config.yaml
d_shared_expert: 64
vocab_size: 32000
beta1: 0.9
batch_tokens: [65536, 131072, 262144]
Below are experts of layer 6 (counted from 0) of a mixture-of-experts language model. Rows are named router (the router's row for the expert), down (a neuron's output weights, with its number) and show model dimensions 0-191. Each number is 50 + 15 x the weight over its row's rms, rounded and kept within 0 to 99.
After each expert's rows: a language model's description of what the expert responds to. This comes from a sample of Wikipedia text that the model never trained on.

# expert 33
router:49 62 42 55 54 42 69 54 62 34 38 47 51 53 36 42 70 36 28 40 48 42 71 49 48 36 42 36 42 42 81 20 57 59 45 77 56 32 58 36 38 65 78 69 63 61 43 70 46 53 68 64 61 61 56 39 43 52 76 60 45 77 45 18 46 55 41 31 41 36 63 52 49 76 44 57 18 75 65 33 54 26 59 42 36 41 41 18 59 63 53 49 35 48 44 61 68 75 35 25 60 68 62 33 66 24 55 60 50 24 41 31 36 19 57 65 59 55 31 51 59 60 68 83 64 76 47 36 30 47 36 35 27 55 53 50 51 64 38 63 14 40 47 30 54 49 83 40 44 39 46 57 48 40 60 79 62 61 77 31 50 37 39 57 55 69 16 37 59 52 34 40 22 47 54 40 57 89 42 49 59 51 55 41 47 73 48 43 40 26 61 47
down0:32 45 68 36 33 59 47 73 58 58 56 31 47 62 73 49 78 39 45 41 70 31 59 63 59 64 46 57 48 52 63 47 41 35 47 43 35 45 50 60 35 44 41 55 56 67 78 78 65 49 51 23 55 44 76 51 34 54 35 43 36 61 65 57 66 52 63 82 56 56 52 48 47 51 52 57 59 72 82 61 61 52 43 33 68 48 26 23 39 51 77 36 27 61 44 14 76 40 54 36 67 28 65 47 36 52 59 51 85 43 83 59 33 66 58 74 61 60 66 90 42 44 53 53 58 61 44 63 56 45 35 38 70 34 39 42 54 74 54 49 48 37 26 48 47 73 45 18 21 46 46 58 62 20 34 37 41 69 04 69 27 29 41 68 36 54 41 35 54 72 71 52 24 45 66 48 56 62 68 48 54 59 48 50 56 38 51 35 32 40 62 51
down1:41 51 57 50 37 40 40 76 39 29 33 37 18 47 38 06 78 37 39 32 82 36 48 64 86 73 37 67 70 73 39 53 46 51 66 58 59 45 45 70 56 70 39 39 47 60 49 61 57 54 54 74 20 12 39 73 45 53 47 31 56 57 48 52 71 63 63 65 45 58 48 62 54 49 40 47 19 38 47 37 40 62 54 56 36 68 12 58 39 54 62 39 63 82 40 82 45 45 59 73 62 48 66 38 43 19 70 39 64 68 77 39 65 43 28 52 58 28 75 42 47 56 53 48 48 44 44 60 45 52 22 43 52 56 64 40 51 47 41 61 55 35 65 72 47 64 53 60 55 29 50 64 40 61 67 65 71 63 70 61 44 59 52 82 62 29 31 65 29 67 59 51 43 57 73 35 23 71 57 59 36 57 45 51 38 46 58 68 63 41 46 31
Roads and railways. Words and numbers in articles on highways, railway lines and broadcast stations, such as route, Avenue, terminus, designated, MS 531.

# expert 19
router:64 46 21 38 55 57 44 36 81 46 43 64 38 43 79 70 40 58 82 45 63 39 58 69 70 75 71 50 53 37 47 50 58 90 68 46 34 42 50 50 38 54 66 70 86 68 59 54 59 38 56 38 57 44 53 74 27 37 67 55 53 59 36 52 53 52 43 70 41 39 56 28 53 38 49 65 41 30 30 70 43 65 57 65 27 59 63 43 45 30 00 52 44 54 29 55 68 56 59 50 26 46 36 64 43 47 70 53 60 44 31 39 45 61 36 59 28 28 57 31 76 70 37 49 29 67 51 68 34 21 48 72 66 61 36 68 52 70 38 36 61 57 54 67 60 61 46 67 55 46 29 17 64 51 50 90 51 51 62 68 46 46 57 50 40 31 63 49 21 51 62 57 66 22 57 67 54 65 69 50 45 67 34 61 53 41 43 56 57 37 66 70
down0:74 47 37 48 50 68 68 56 70 57 43 83 47 50 40 61 72 45 62 42 64 69 78 47 32 44 37 51 45 53 42 61 53 68 30 40 31 42 45 63 38 58 33 48 54 30 40 43 34 49 40 00 33 41 57 64 40 63 14 82 62 44 68 55 37 24 30 49 71 30 66 44 41 65 43 80 67 34 43 72 36 37 51 39 24 53 32 58 66 49 56 41 47 59 48 40 52 61 66 28 27 54 48 35 62 63 41 50 67 49 26 46 31 66 12 73 59 49 50 35 25 60 42 41 50 59 24 75 61 49 20 59 72 36 58 41 36 56 46 46 49 84 46 37 60 69 43 58 54 27 52 56 39 34 92 39 41 47 40 52 65 32 42 71 51 29 62 49 46 46 60 59 38 46 40 36 40 73 37 24 41 70 29 50 40 50 62 52 55 53 62 70
down1:56 45 23 56 40 73 61 33 47 33 59 67 47 82 35 32 66 32 48 51 56 79 64 60 31 59 62 37 38 38 39 49 72 44 69 94 53 64 22 59 43 22 50 42 54 60 32 35 53 49 40 54 81 52 48 56 47 55 44 69 25 58 40 47 47 49 37 49 25 56 88 62 48 69 30 46 49 65 45 49 56 47 31 53 60 56 70 63 34 49 52 53 58 57 74 69 58 67 55 74 29 72 52 38 60 37 43 38 42 47 79 40 40 34 74 53 46 42 51 67 46 60 75 26 53 52 39 68 49 45 51 64 54 19 52 80 43 63 61 28 73 51 67 65 52 33 54 62 61 42 54 65 63 38 39 48 49 24 61 55 37 12 71 59 44 78 44 58 37 27 72 44 64 54 65 76 57 83 52 72 41 56 65 66 54 49 19 45 63 60 69 24
Auxiliary and copula verbs. Forms of be, have and go right after a subject pronoun or name, such as was, had, went, has.

# expert 22
router:47 59 49 61 44 63 67 54 57 33 35 51 50 45 46 34 37 48 35 75 73 63 74 32 43 33 52 74 61 56 75 41 45 62 35 68 74 41 66 30 29 34 39 28 48 42 51 60 55 42 57 31 65 68 69 45 31 31 38 53 50 64 59 37 36 66 44 35 59 39 54 50 58 25 52 73 84 48 59 53 79 45 32 40 66 62 56 37 61 41 60 53 48 50 57 19 41 67 62 55 46 16 32 50 35 47 56 70 40 62 74 69 56 46 38 28 74 40 70 41 43 50 71 75 26 51 12 62 23 38 39 42 27 18 62 57 57 50 34 72 31 51 67 54 67 41 36 35 38 39 38 44 44 26 22 45 62 60 73 17 68 62 66 43 62 64 57 51 69 56 21 46 48 53 73 52 24 64 72 43 53 38 70 39 49 45 61 43 74 51 32 70
down0:58 49 27 55 51 62 61 44 70 34 41 32 43 61 39 63 48 47 52 62 45 34 40 61 84 41 63 39 74 41 40 45 63 64 37 75 70 61 44 56 66 65 31 59 46 46 40 35 46 35 47 54 38 21 59 55 60 67 30 46 41 66 71 59 60 44 30 50 70 43 50 52 45 41 52 30 57 70 65 51 79 60 67 50 43 67 44 22 54 42 70 19 40 58 41 47 20 35 63 47 25 43 48 53 50 59 33 32 64 60 49 43 54 56 31 70 46 40 38 43 60 55 59 60 56 50 71 57 71 23 89 45 47 38 27 72 50 43 83 20 81 89 64 62 52 63 42 39 67 33 78 37 53 48 79 35 69 47 39 54 64 19 66 58 63 38 49 16 51 43 50 70 34 38 42 47 63 82 35 60 48 36 32 83 57 67 50 64 47 42 34 69
down1:68 38 72 37 47 37 59 57 39 52 38 50 52 33 73 64 86 58 53 31 55 24 49 54 33 60 50 53 43 62 40 50 30 45 43 29 78 59 28 30 52 36 60 60 45 48 36 77 54 71 43 67 28 58 73 47 53 39 55 81 44 54 50 51 62 43 33 52 79 50 50 74 61 55 40 58 57 39 60 63 54 37 36 78 67 59 34 60 52 59 49 67 63 58 51 45 54 53 61 52 75 64 56 75 75 44 59 34 67 49 57 60 55 33 61 77 57 57 50 22 73 67 58 57 47 32 48 46 51 44 45 66 63 68 39 65 44 52 32 42 32 45 59 36 62 36 38 85 75 81 60 79 46 35 35 16 56 35 47 49 36 23 53 73 76 50 69 50 58 51 39 51 46 58 38 18 30 42 58 66 51 56 15 68 80 72 44 52 93 27 57 69
Dates and months. Month names and day numbers in dates, especially after on or in and in birth–death spans, like March 28, 1960.

# expert 62
router:35 25 41 44 48 43 37 61 65 67 50 65 56 71 63 68 68 38 41 56 62 39 50 21 46 63 79 24 76 38 55 57 72 63 30 39 57 45 43 76 45 71 46 31 43 66 51 46 59 56 50 42 67 67 52 30 23 57 49 49 49 42 38 74 49 60 38 33 58 37 43 65 69 26 58 53 67 47 52 42 50 52 23 67 44 42 52 46 54 27 71 80 23 38 75 87 60 57 75 41 65 63 69 64 73 56 44 51 69 60 43 55 43 67 62 69 51 45 22 47 42 38 43 67 18 75 67 35 51 37 55 51 32 51 34 50 45 53 44 69 39 31 59 54 77 30 33 27 51 35 65 34 33 53 58 51 70 63 41 57 54 26 53 41 43 62 44 46 56 80 18 30 63 46 52 79 69 51 81 76 28 53 45 46 37 54 42 26 70 52 56 79
down1:44 38 35 23 58 41 35 35 73 47 45 62 58 59 49 30 38 61 30 44 72 51 50 37 36 48 58 25 37 37 60 28 40 43 42 40 62 45 42 51 58 41 45 43 43 58 70 75 55 73 35 43 52 73 83 25 51 63 55 52 44 71 57 58 52 66 68 67 41 56 18 53 53 24 53 35 44 60 34 51 30 47 77 25 48 41 52 61 54 46 46 40 15 42 60 56 55 55 43 62 56 31 60 49 73 73 69 19 67 19 48 59 44 52 67 51 28 75 47 65 40 61 64 37 63 46 52 65 13 39 56 33 44 26 72 56 47 57 54 48 45 82 24 38 71 45 67 49 38 52 56 60 75 65 36 28 56 44 49 59 37 62 42 56 70 37 80 61 56 46 43 58 95 49 79 64 54 38 29 46 18 09 30 45 52 38 68 58 49 48 45 37
down2:50 33 41 27 66 66 69 35 45 77 31 63 68 36 47 66 65 60 48 42 61 56 23 56 48 49 52 68 62 51 49 54 57 42 63 60 67 50 48 41 27 61 39 61 47 24 59 41 93 56 34 47 72 74 52 55 40 71 71 81 25 40 47 63 43 51 62 57 83 53 47 24 48 64 36 47 39 33 55 67 69 39 24 53 57 45 39 55 83 50 54 60 36 25 28 43 30 46 53 66 38 69 39 48 43 23 71 29 63 55 26 83 38 64 62 47 59 54 38 77 38 79 39 45 43 48 44 29 41 47 64 64 42 48 13 33 45 31 60 68 38 74 42 63 28 20 37 55 35 40 64 31 44 61 48 42 30 49 40 39 46 42 56 63 18 40 33 51 35 48 63 64 50 33 32 60 68 62 58 31 48 54 69 64 48 82 38 42 73 50 53 43
Table cell separators. Pipe characters closing cells in wiki tables, especially election results after swing, turnout and vote figures.

# expert 12
router:42 38 21 65 41 72 48 40 61 71 48 57 43 45 60 61 50 48 63 58 47 54 46 37 71 52 69 54 63 24 66 55 81 66 45 58 36 46 44 69 64 38 46 54 62 54 29 58 27 48 28 31 73 60 67 31 45 48 32 43 41 52 28 61 52 45 48 52 64 68 37 50 63 44 32 56 61 50 55 45 63 42 46 57 41 76 41 61 53 24 48 45 34 61 70 67 47 54 53 37 41 65 61 41 78 67 52 51 70 48 32 30 67 30 57 44 35 58 52 64 54 46 73 68 39 35 17 41 41 47 54 74 74 61 19 69 54 39 76 63 40 62 55 32 58 46 38 45 57 18 65 16 37 53 65 53 73 33 22 50 61 18 59 49 58 71 30 27 47 64 39 34 72 21 38 21 53 56 87 74 53 26 67 59 36 40 69 15 53 51 37 74
down1:50 77 50 37 61 40 55 66 33 24 48 25 62 65 35 53 22 57 51 79 39 96 40 53 25 38 24 58 50 32 29 43 60 54 39 42 30 47 37 37 31 53 67 40 48 40 33 51 58 62 41 78 55 51 64 49 33 50 71 30 50 61 75 55 49 50 52 48 53 41 65 59 29 66 32 29 59 67 44 63 47 55 43 47 50 62 76 44 48 55 46 60 63 29 48 13 60 48 54 76 75 47 33 17 37 58 51 24 45 67 67 72 39 55 79 53 60 42 45 79 63 42 48 12 65 51 13 28 84 55 56 45 56 73 29 75 51 46 42 54 42 38 53 57 52 45 91 56 29 46 65 47 49 72 55 41 37 51 70 39 50 44 40 30 61 55 31 68 54 46 70 31 37 54 68 49 54 55 48 54 30 70 49 63 66 62 63 61 55 44 60 36
down2:45 53 35 62 35 45 61 64 55 63 58 47 38 34 58 41 49 52 37 62 43 53 77 31 34 33 46 75 64 59 47 47 34 44 46 68 46 60 75 28 16 56 68 58 33 55 52 51 43 65 49 48 55 48 50 70 66 50 51 57 12 15 59 50 61 35 53 56 23 55 62 64 65 55 67 51 41 54 52 42 47 27 40 43 44 40 41 45 59 60 81 73 72 24 46 48 56 58 66 56 57 39 70 54 45 49 51 57 66 49 56 65 31 45 69 54 32 47 56 55 47 24 37 28 22 61 68 66 29 59 52 31 48 31 54 55 77 67 39 42 18 57 73 59 60 34 65 52 54 90 29 80 80 28 48 44 50 46 47 55 35 75 43 43 32 40 39 45 59 72 43 22 21 72 58 52 41 60 29 55 60 56 58 56 88 82 46 42 56 05 43 68
Genus name endings. Word-final pieces of Latin genus names in species lists, such as -alia, -gia, -aria, plus some table pipes and verbs like is, to.

# expert 36
router:43 64 29 57 43 50 89 59 52 61 57 16 65 58 45 51 52 33 42 21 40 53 66 28 75 59 64 27 40 59 50 46 53 36 43 68 52 68 53 12 57 61 45 57 27 75 65 59 45 35 54 52 22 45 51 29 35 70 38 60 71 85 53 39 56 63 60 40 38 59 66 81 68 42 45 68 63 61 52 76 35 36 46 53 39 49 29 39 36 31 58 23 35 55 44 45 64 71 51 43 37 73 44 46 70 37 49 61 52 57 38 40 41 48 24 48 53 37 32 45 17 59 58 61 50 69 39 28 39 50 31 54 31 45 66 34 55 52 35 80 23 55 81 55 55 47 67 49 29 65 50 76 63 29 51 61 18 59 58 31 49 42 79 36 70 63 17 35 60 48 57 52 43 54 45 58 27 72 67 44 51 59 51 38 33 67 59 48 67 26 57 68
down0:63 49 46 61 32 63 31 35 59 61 63 74 57 48 63 40 58 43 70 43 47 19 70 45 67 68 70 56 59 36 38 46 35 70 62 44 39 56 73 56 47 42 39 29 48 39 60 12 28 23 35 42 54 34 57 62 50 96 36 50 64 39 47 79 60 35 76 39 62 40 68 31 60 54 54 49 41 34 45 57 51 54 42 41 41 72 55 73 43 80 35 58 42 50 68 30 50 64 31 44 66 45 39 40 49 24 50 51 68 36 43 70 71 45 23 73 34 73 34 69 71 51 74 65 49 41 53 39 63 41 33 43 64 62 24 43 45 49 58 66 34 45 52 49 58 65 50 73 45 32 56 39 59 59 67 73 36 49 52 57 48 13 34 46 75 51 04 26 56 38 54 52 20 64 60 47 63 52 79 55 55 51 37 50 73 71 32 39 67 29 52 43
down1:78 47 64 53 43 19 47 50 63 68 24 59 46 62 49 58 81 40 72 48 41 30 53 68 38 41 42 56 43 62 34 34 34 63 59 45 43 40 51 26 46 76 75 62 58 62 38 58 43 28 70 52 61 80 58 41 69 41 37 25 44 34 50 51 35 54 53 47 51 39 67 54 39 00 42 67 47 44 60 66 42 47 69 53 20 34 26 22 41 26 59 53 64 73 42 44 19 62 45 52 43 43 64 54 72 61 47 51 37 49 23 30 51 51 45 36 52 59 61 35 45 29 66 54 25 29 33 57 37 31 67 56 16 41 60 62 43 38 81 55 62 51 32 50 60 30 83 34 45 71 59 59 50 62 45 46 51 34 43 39 73 61 37 52 52 51 41 68 65 41 64 35 40 45 95 66 55 35 33 57 57 16 56 42 46 44 29 62 70 34 50 63
Numbers in station infoboxes. Small numbers and dates after colons or pipes in infoboxes and tables, especially railway platform counts, office terms and table cells.

# expert 15
router:57 54 26 52 57 51 43 60 71 54 48 45 32 55 53 41 54 71 51 40 58 22 34 58 56 56 55 54 56 41 75 75 26 73 25 68 39 55 56 26 41 64 52 49 62 79 48 76 51 42 40 46 58 59 75 36 43 31 30 56 74 80 70 48 33 83 40 48 59 62 64 72 35 61 54 72 57 69 51 67 41 23 60 51 22 57 56 43 21 43 19 57 45 64 39 41 65 35 58 54 39 52 38 29 76 36 33 78 54 48 46 35 48 30 41 45 53 49 32 67 62 52 35 51 48 79 48 32 27 27 38 27 56 75 48 73 55 37 31 69 70 60 50 56 48 44 72 70 32 65 42 30 34 37 47 56 61 48 55 54 30 36 54 39 45 63 64 40 44 70 52 43 48 49 36 49 60 60 78 37 61 65 63 33 57 90 58 26 82 37 57 81
down0:55 74 62 67 46 67 32 74 45 49 27 64 57 36 59 38 49 58 24 62 37 58 19 57 56 57 40 76 59 43 54 67 66 58 36 36 52 50 62 45 49 67 52 82 24 34 50 56 56 31 32 64 66 27 63 32 65 75 59 70 34 65 40 56 55 37 47 37 28 50 53 78 51 57 33 47 46 53 41 62 52 10 44 48 45 99 56 59 32 70 27 43 65 58 49 75 76 69 62 62 75 60 95 57 67 40 70 47 58 57 56 53 63 42 80 61 64 53 63 44 56 45 45 27 45 66 36 51 28 38 64 60 41 62 65 55 71 46 42 34 38 56 36 68 61 65 45 74 73 47 47 74 50 32 53 45 54 64 60 31 36 42 46 40 47 28 49 62 56 71 54 40 57 54 55 56 57 82 64 71 34 35 29 56 26 44 50 29 56 29 42 30
down1:22 39 48 62 56 38 36 69 61 70 53 45 70 62 64 77 42 58 66 50 53 43 39 56 66 51 42 47 09 68 57 44 70 37 59 31 69 43 22 77 80 50 67 53 47 66 27 51 79 52 47 63 62 51 49 43 58 54 34 37 50 44 22 52 35 48 31 58 61 42 63 62 70 39 60 78 67 54 40 33 57 53 34 41 66 61 66 59 58 26 71 37 51 52 56 40 60 36 30 53 60 39 50 71 66 31 23 72 85 63 56 47 70 45 43 56 46 45 46 39 63 40 65 60 16 47 27 36 42 36 23 89 46 54 55 39 83 42 78 58 50 52 43 61 54 73 39 35 70 46 37 43 70 42 58 63 65 54 66 33 63 51 59 50 61 45 43 63 44 48 08 42 43 76 51 64 55 36 34 45 58 43 69 28 55 49 61 44 64 40 94 51
Ordinals and copulas. Ordinals and the verb be or have after a subject, e.g. was, been, first built, 14th century, last, next, originally.

# expert 56
router:44 59 33 42 55 50 52 40 54 72 64 37 45 24 77 68 46 27 64 72 37 28 72 61 62 59 49 47 51 63 31 35 69 53 51 55 41 56 42 81 37 58 38 41 55 70 72 57 20 47 43 69 67 34 52 44 61 41 52 59 71 45 30 47 64 12 54 80 22 65 55 32 34 60 43 21 23 40 68 47 27 69 57 67 34 62 51 57 79 50 53 44 45 54 60 62 77 25 34 49 80 50 31 47 25 38 40 45 47 50 19 58 42 38 64 71 46 28 37 41 27 44 44 66 50 42 68 31 62 44 55 44 82 48 52 45 43 52 44 35 77 31 15 44 64 87 66 63 75 40 50 63 59 51 40 71 42 48 59 39 46 34 45 43 29 17 36 58 50 60 51 64 33 15 56 46 45 50 56 43 51 51 51 59 32 40 39 61 31 55 62 70
down1:49 22 29 63 44 36 44 27 53 72 28 42 33 69 26 45 51 59 69 59 45 54 43 92 59 45 66 58 32 46 71 63 34 49 58 59 53 44 84 38 66 43 64 43 65 61 38 68 37 74 48 28 48 37 49 55 49 57 27 61 47 62 73 56 67 38 70 61 53 66 54 61 53 38 69 66 60 45 73 53 45 32 62 25 30 59 74 73 20 47 38 47 50 54 81 60 37 57 39 54 36 75 69 63 32 66 41 59 52 31 58 81 47 62 79 48 42 52 37 32 63 28 20 46 37 57 56 52 87 94 79 41 66 44 65 39 39 69 61 49 28 49 74 43 38 56 51 49 50 48 48 42 39 50 42 17 28 67 30 46 26 39 49 52 67 49 60 43 45 52 52 39 45 54 43 46 21 57 65 65 72 47 35 70 37 65 64 49 35 49 62 43
down2:61 57 72 43 60 39 38 32 42 85 68 70 61 60 42 68 69 48 43 37 47 38 24 41 28 42 47 65 47 74 42 41 79 51 54 83 41 46 55 28 39 36 92 45 52 51 60 86 45 27 39 71 65 56 52 57 33 36 33 32 39 58 48 49 46 49 62 46 37 39 26 41 30 45 52 36 68 58 69 51 49 52 24 50 46 62 47 47 64 43 27 33 57 69 62 34 55 41 58 83 62 40 53 48 74 36 51 49 33 37 63 65 34 49 75 61 48 60 61 74 29 41 31 28 66 60 55 62 56 67 60 59 55 26 65 52 37 49 42 34 56 29 70 27 29 79 31 62 50 33 53 40 43 60 80 89 29 72 64 62 59 29 51 60 68 44 48 32 60 36 57 56 62 50 63 83 44 46 52 57 32 42 60 66 36 62 30 28 74 36 49 60
Prepositions after verbs. Prepositions and verbs that take an object after a verb or noun, such as based on, associated with, using, includes, for.

# expert 39
router:56 41 55 43 60 13 56 45 66 41 42 66 41 58 53 67 54 25 45 56 71 54 64 78 66 52 60 47 60 52 37 34 20 38 20 42 34 72 57 69 44 29 74 50 62 64 48 46 43 42 34 27 48 48 60 37 28 57 48 72 29 73 37 41 40 62 40 76 49 46 54 51 73 66 73 50 44 61 33 33 36 73 42 52 72 62 76 31 30 36 73 47 48 29 49 42 65 70 73 39 38 40 38 54 37 40 72 42 47 51 49 48 24 73 60 61 40 31 56 30 34 44 39 56 14 32 44 79 34 56 32 46 49 45 52 79 63 81 42 56 51 39 39 49 79 29 71 59 42 63 51 23 39 58 26 50 67 78 38 41 71 27 47 55 36 47 65 75 65 30 27 50 41 36 48 45 51 46 39 24 65 48 30 50 56 52 41 30 63 24 56 41
down1:58 54 54 43 37 46 21 70 48 46 64 33 44 55 51 70 35 43 61 55 46 43 30 42 30 54 37 40 32 61 56 55 38 33 51 44 28 44 51 68 34 57 60 39 40 63 29 44 44 41 72 57 66 75 20 24 23 40 31 80 56 45 76 53 62 45 55 50 54 69 58 30 63 67 58 30 38 22 64 34 40 61 71 41 49 38 46 37 56 64 64 33 38 78 61 23 27 71 44 53 65 39 55 49 49 52 70 68 29 53 36 69 36 47 57 60 64 79 29 64 72 58 35 52 47 67 64 20 41 57 48 46 58 42 64 61 13 39 70 68 43 40 74 79 49 66 41 67 61 82 07 37 80 47 43 52 34 74 54 48 64 43 56 44 58 59 63 64 71 50 34 23 75 51 78 45 38 77 56 51 42 48 45 52 34 34 28 47 47 45 53 49
down2:43 62 50 66 58 51 67 76 63 49 32 38 63 30 69 12 49 57 19 50 61 68 50 47 52 35 69 46 63 58 66 61 54 62 21 44 37 35 74 40 47 60 77 49 42 51 30 56 62 24 34 69 31 39 29 44 49 82 35 64 57 62 56 59 62 54 46 35 67 60 51 53 77 52 33 45 47 26 58 52 21 28 48 51 43 57 20 63 27 36 61 52 77 30 48 56 50 50 49 48 44 58 47 41 56 47 44 83 46 51 34 71 59 37 24 68 77 58 53 58 46 67 48 23 12 46 49 48 26 64 61 45 29 33 46 46 62 46 46 32 42 28 66 58 71 55 28 88 61 29 68 45 38 68 65 40 47 38 43 58 57 46 95 42 52 47 58 41 51 43 67 51 58 40 40 71 46 43 46 68 72 57 25 40 39 61 53 88 44 39 70 58
Table cell separators. Pipe separators between numeric cells in score and statistics tables, plus colons and semicolons in lists, e.g. 0 | 0 | 3, Length: 2:56.

# expert 50
router:29 44 45 52 49 45 36 38 59 54 59 21 38 63 78 65 86 52 52 49 54 33 59 67 70 86 65 53 43 56 42 61 59 58 27 51 82 50 55 39 74 27 54 44 77 43 56 66 68 37 62 56 41 39 39 73 30 34 39 48 53 53 55 61 46 32 67 51 64 40 42 45 35 50 39 57 23 65 65 44 37 42 62 63 36 46 54 75 46 49 39 62 70 49 40 50 64 63 48 36 52 72 03 58 66 32 62 25 55 30 42 59 60 68 68 49 47 38 43 58 44 18 34 64 43 32 71 58 66 51 58 70 78 63 71 37 54 26 59 21 54 36 20 61 38 43 47 60 41 44 56 28 32 50 25 44 65 93 54 40 38 21 43 44 63 28 62 63 39 28 22 45 55 51 42 30 37 61 44 52 58 47 20 64 68 46 50 70 40 54 52 37
down0:44 75 68 47 52 25 24 38 43 69 62 38 37 39 56 32 21 49 39 09 36 60 73 51 64 45 68 41 30 20 61 54 35 49 67 48 30 48 66 73 61 67 26 52 37 36 84 40 36 18 20 65 37 51 62 71 66 75 34 47 60 40 62 34 44 41 54 45 47 59 62 36 70 45 69 45 37 76 93 46 45 45 39 62 51 53 58 60 37 52 53 44 47 80 47 68 49 48 51 39 37 66 50 38 51 50 62 55 55 66 49 69 23 50 55 44 51 29 63 54 82 52 48 49 51 59 69 44 62 42 42 60 46 38 55 46 58 46 30 27 62 58 76 26 48 48 59 29 60 51 29 27 34 52 45 55 27 80 48 87 48 50 48 37 54 46 86 47 57 49 48 38 22 36 30 38 51 65 52 67 75 64 40 53 34 59 56 76 48 40 67 30
down1:63 20 31 56 43 49 34 59 51 37 67 53 87 25 55 32 74 61 65 36 32 51 27 48 42 31 52 40 51 79 44 60 58 50 61 36 52 52 55 26 29 57 51 54 62 50 76 19 59 52 61 39 50 32 62 68 25 48 51 45 51 54 58 47 33 37 46 55 19 59 50 40 54 52 32 38 39 17 64 45 36 22 50 47 48 49 22 62 49 39 37 36 53 42 38 50 48 24 57 33 48 51 23 59 18 68 54 70 53 41 41 60 91 48 40 35 34 53 69 26 32 65 62 30 87 62 32 61 21 40 73 46 44 70 59 55 55 56 59 55 37 54 50 26 54 49 55 73 48 42 68 35 28 32 49 54 31 39 67 22 57 47 57 53 68 29 41 50 63 66 52 56 46 57 33 60 28 38 31 66 54 51 87 40 72 28 60 41 63 62 79 38
Clause-linking conjunctions and commas. Subordinators and commas that open or join clauses, such as because, while, although, when, as well as, after an introductory phrase.

# expert 20
router:35 56 62 54 23 41 48 35 67 37 65 26 71 72 68 66 51 29 71 56 59 58 64 71 33 62 72 51 41 49 38 69 37 43 56 71 62 57 54 29 55 43 39 30 61 28 59 57 51 67 67 31 26 50 53 54 78 54 15 58 71 54 47 50 54 68 74 45 73 75 51 72 33 39 56 75 44 70 57 39 69 46 31 58 42 45 50 39 25 50 61 47 34 76 53 30 52 62 52 47 57 78 21 53 67 46 47 48 51 56 44 37 55 67 51 28 59 69 59 49 28 33 49 53 50 51 70 50 27 59 60 73 65 40 59 69 60 70 52 65 31 09 51 72 66 26 41 45 56 28 53 31 57 42 46 13 63 56 47 38 32 14 40 54 54 34 49 36 36 37 24 68 28 55 29 24 35 50 55 41 59 76 33 60 67 50 68 52 55 45 45 68
down0:45 35 57 43 46 49 22 28 44 54 41 67 35 55 27 37 73 80 73 61 85 63 59 63 78 58 36 43 29 86 55 43 59 62 71 49 43 32 32 39 58 38 64 62 47 72 48 34 61 34 43 51 36 64 44 52 37 33 62 53 65 55 27 62 59 31 36 54 73 28 53 66 41 55 72 39 65 38 64 42 40 68 48 41 16 59 59 65 51 52 38 58 67 60 58 54 78 61 61 68 49 64 54 46 42 46 49 63 51 61 65 55 55 31 41 45 58 46 42 40 45 48 54 38 63 47 56 55 14 41 39 47 44 50 59 64 52 58 36 39 37 50 54 44 26 37 48 73 79 54 24 40 57 30 51 60 67 36 58 24 10 19 73 43 59 55 32 61 53 65 51 65 36 36 48 58 69 64 48 26 46 28 20 62 57 99 44 67 39 33 23 56
down1:49 58 39 56 42 46 48 46 40 46 54 64 62 49 70 51 64 52 63 51 60 30 50 59 51 38 62 66 27 73 57 13 62 27 39 77 51 31 36 29 41 46 53 84 63 47 45 27 36 38 64 32 52 38 71 44 28 53 12 56 43 50 51 68 60 64 73 44 88 35 67 49 43 68 34 58 50 80 48 63 47 56 32 50 40 63 63 50 40 38 51 58 33 56 35 24 83 28 78 50 50 46 28 36 33 40 44 48 28 52 51 54 59 40 63 45 35 28 68 49 40 47 47 18 63 33 58 54 35 48 46 68 46 67 50 65 65 57 56 67 85 61 30 51 69 57 30 65 41 53 43 61 35 17 24 76 55 27 35 37 70 26 55 68 74 32 49 34 49 41 55 46 80 70 40 66 43 66 52 28 26 53 52 46 68 44 34 56 52 70 63 69
Commas after names. Commas right after a proper name, date or score in lists and prose, such as Build-A-Bear Workshop, Inc.; 6–4,; 1995,.

# expert 32
router:67 52 75 47 32 65 60 44 51 37 39 68 48 64 84 42 61 56 42 66 82 66 58 20 36 54 66 39 66 39 65 63 50 83 17 64 74 39 79 18 58 30 69 39 52 51 63 39 52 22 67 32 41 56 51 37 53 62 48 77 61 40 55 38 39 72 45 54 59 52 48 58 51 20 27 59 48 54 38 73 60 54 41 59 53 38 48 30 62 50 20 57 56 64 32 24 66 43 62 55 90 49 39 49 47 20 21 71 50 46 55 63 58 37 51 35 65 60 30 36 32 31 33 68 38 62 47 65 33 31 48 54 45 45 56 57 53 70 14 63 44 49 61 41 60 33 42 57 61 30 45 27 74 49 41 45 50 54 73 41 57 55 39 55 43 45 46 59 52 38 19 26 32 64 67 75 39 66 68 32 44 53 69 56 46 45 41 42 53 24 32 71
down0:80 72 31 58 54 17 75 48 37 50 47 41 27 75 37 49 62 71 22 48 38 51 43 46 57 53 52 60 42 46 43 35 52 43 48 51 33 50 35 30 35 68 45 62 27 81 34 30 32 48 65 60 66 84 44 33 63 33 30 56 74 41 39 70 49 43 38 36 49 29 77 80 46 51 30 49 30 54 15 45 70 62 39 65 68 64 49 69 42 58 34 38 49 63 60 58 40 53 48 68 38 59 12 21 59 51 64 43 39 77 53 26 40 74 64 53 90 63 41 59 47 59 58 56 37 38 67 56 70 82 31 59 65 53 52 69 38 50 65 50 67 70 28 32 67 57 49 53 60 54 44 63 44 37 63 71 41 33 42 43 48 69 47 59 66 36 56 48 45 41 61 46 57 71 51 39 73 52 42 52 55 17 60 79 76 30 38 44 42 50 49 44
down1:60 54 48 39 38 72 65 62 29 56 52 58 65 61 58 57 57 51 80 35 60 50 38 50 45 38 46 74 48 04 69 33 65 61 43 67 65 31 35 44 47 62 47 61 42 84 49 54 39 55 66 41 61 45 47 06 24 48 62 56 48 45 23 53 59 63 49 41 22 35 30 52 48 43 51 41 47 53 62 31 38 55 40 62 47 71 33 73 18 23 47 64 57 47 70 59 44 63 36 22 54 67 29 62 71 64 70 58 65 41 47 31 59 67 54 34 52 58 48 65 54 37 52 53 55 68 84 81 51 41 36 36 53 62 59 30 73 27 53 73 54 50 55 51 44 55 68 37 45 34 38 28 21 62 83 45 57 68 62 64 49 53 65 51 49 48 37 50 82 63 59 65 40 57 50 78 60 30 68 70 40 56 71 26 58 28 28 32 77 44 40 68
Months and legal institutions. Month names in dates and term spans, such as March 4, 1853 – March 3, 1855; also law, Congress, Commission, State.